{
  "n_layer": 9,
  "d_model": 384,
  "n_experts": 32,
  "experts_per_token": 2,
  "d_expert": 160,
  "d_shared_expert": 0,
  "activation": "swiglu",
  "moe_layers": [1, 3, 5, 7],
  "router_score": "softmax",
  "normalize_top_k": false,
  "routed_scale": 1.0,
  "balance_loss": 0.00219,
  "balance_bias": false,
  "router_z_loss": 0.001,
  "init_std_router": 0.0106,
  "lr_router": 0.000493,
  "vocab_size": 18644,
  "norm": "rmsnorm",
  "norm_eps": 1e-06,
  "tie_embeddings": false,
  "optimizer": "soap_variant",
  "lr": 0.00294,
  "beta1": 0.95,
  "beta2": 0.95,
  "batch_tokens": 65536,
  "seq_len": 512,
  "train_tokens": 277200000,
  "steps": 4230,
  "dataset": "wikipedia_en"
}
Below are experts of layer 5 (counted from 0) of a mixture-of-experts language model. Rows are named router (the router's row for the expert) and show model dimensions 32-63. Each number is 128 + 32 x the weight over its row's rms, rounded and kept within 0 to 255. Numbers have three digits each.
After each expert's rows: "comes before" lists some tokens at least twice as common just after its tokens as in all text. This comes from a sample of Wikipedia text that the model never trained on. Tokens count by the router's weight.

# expert 7
router:107163086142138165067109125121145106105162086065113168126162093110086169136137072136101043106129
comes before: " |", "–", ",", ".", ")", ";"

# expert 30
router:105160073083111146090123104147137109095125099125151131185119114085171143129158062103136131135110
comes before: "-", "|", " ", "==", " Born", " •"

# expert 20
router:150191098124137156134115105132145127157169070099117143112148131114136224114146121116113084102150
comes before: " |", ".", "–", " |\n", ";", "′"

# expert 1
router:127155123210125173089106094127129121135150108088064174120158072090120145096138128055136105109152
comes before: " the", " a", " his", " her", " their", " its"

# expert 21
router:105140096167091173096081109134121158115177059109058180180127106080150149143124129103162091092142
comes before: " the", " a", " his", " their", " this", " its"

# expert 17
router:068136122121139130113133111174116133117180056116072157145155098095103158148118095106075101109113
comes before: " of", " in", ",", " to", ".", " and"

# expert 18
router:094101093202086110101134089134115169173101133107050166137154095121110166147140124125064130069085
comes before: " ", " and", " which", " but", " who", " New"

# expert 2
router:075197131100126132096131134150111186154143095093139134124157104100113148127131071093053077135121
comes before: ",", " (", "\n", " and", ".", ".\n\n"

# expert 19
router:130088138196091165130123123174102115126153083071128155160118119106103166128125136068127086141082
comes before: " ", " \"", " —", " W", " Team", " Score"

# expert 5
router:134129131141134170110133128171097153131178076117119150114156066129101140104172110120101116146121
comes before: " the", " to", " a", " that", " was", " he"

# expert 27
router:112154085140094130111136098123133156173117095122116177121170123115132163133109086103126092124136
comes before: "1", "2", "0", "3", "4", " |\n"

# expert 16
router:076151130131154110084134098186129131116114068147086193123175077088054151159118130118076141097123
comes before: " a", " be", " to", " in", " as", " been"

# expert 15
router:143138090138119098131134148172101194155107106104110169102102122081152130137121119125099052096156
comes before: ",", " (", "\"", " of", " and", ":"

# expert 12
router:123154099141073108071106149148110162176125103124106135167133078094118181129159093116121096136104
comes before: "201", "200", "1", "202", "199", "2"

# expert 31
router:112123093139110152103122062149142135107136065132063145165119089078126161132149143120129065095101
comes before: " ", ",", ")\n", ")", "\n", "–"

# expert 25
router:075111025148108164104146068204143144113149083099169120183127126078124177137154089095148121137116
comes before: "|", "-", "===", "The", "==", "==\n"

# expert 10
router:107169080107110177121151089117143181170145096116098182131126097116166179148147120142084091095171
comes before: "0", "5", "7", "4", "9", "6"

# expert 13
router:062093063127115150109091158133151131110114124125155156146133136068149178151129118127124143141099
comes before: ":", "-", "=", "\n", " •", " Family"

# expert 29
router:159124084110105153120118116167068123165174122086096122196190099116117176163177109111078104146094
comes before: " The", " In", " He", " It", "%", " This"

# expert 0
router:110173147114094167083151131146103148158139088115133172123116118095112158145127079087087076110145
comes before: ",", " (", "\n", "'s", "i", " =\n\n"

# expert 28
router:077163072129098134122136091179114154148134069107145151157117100095113178129139113080147100129111
comes before: " |", "|", "0", " |\n", ";", "1"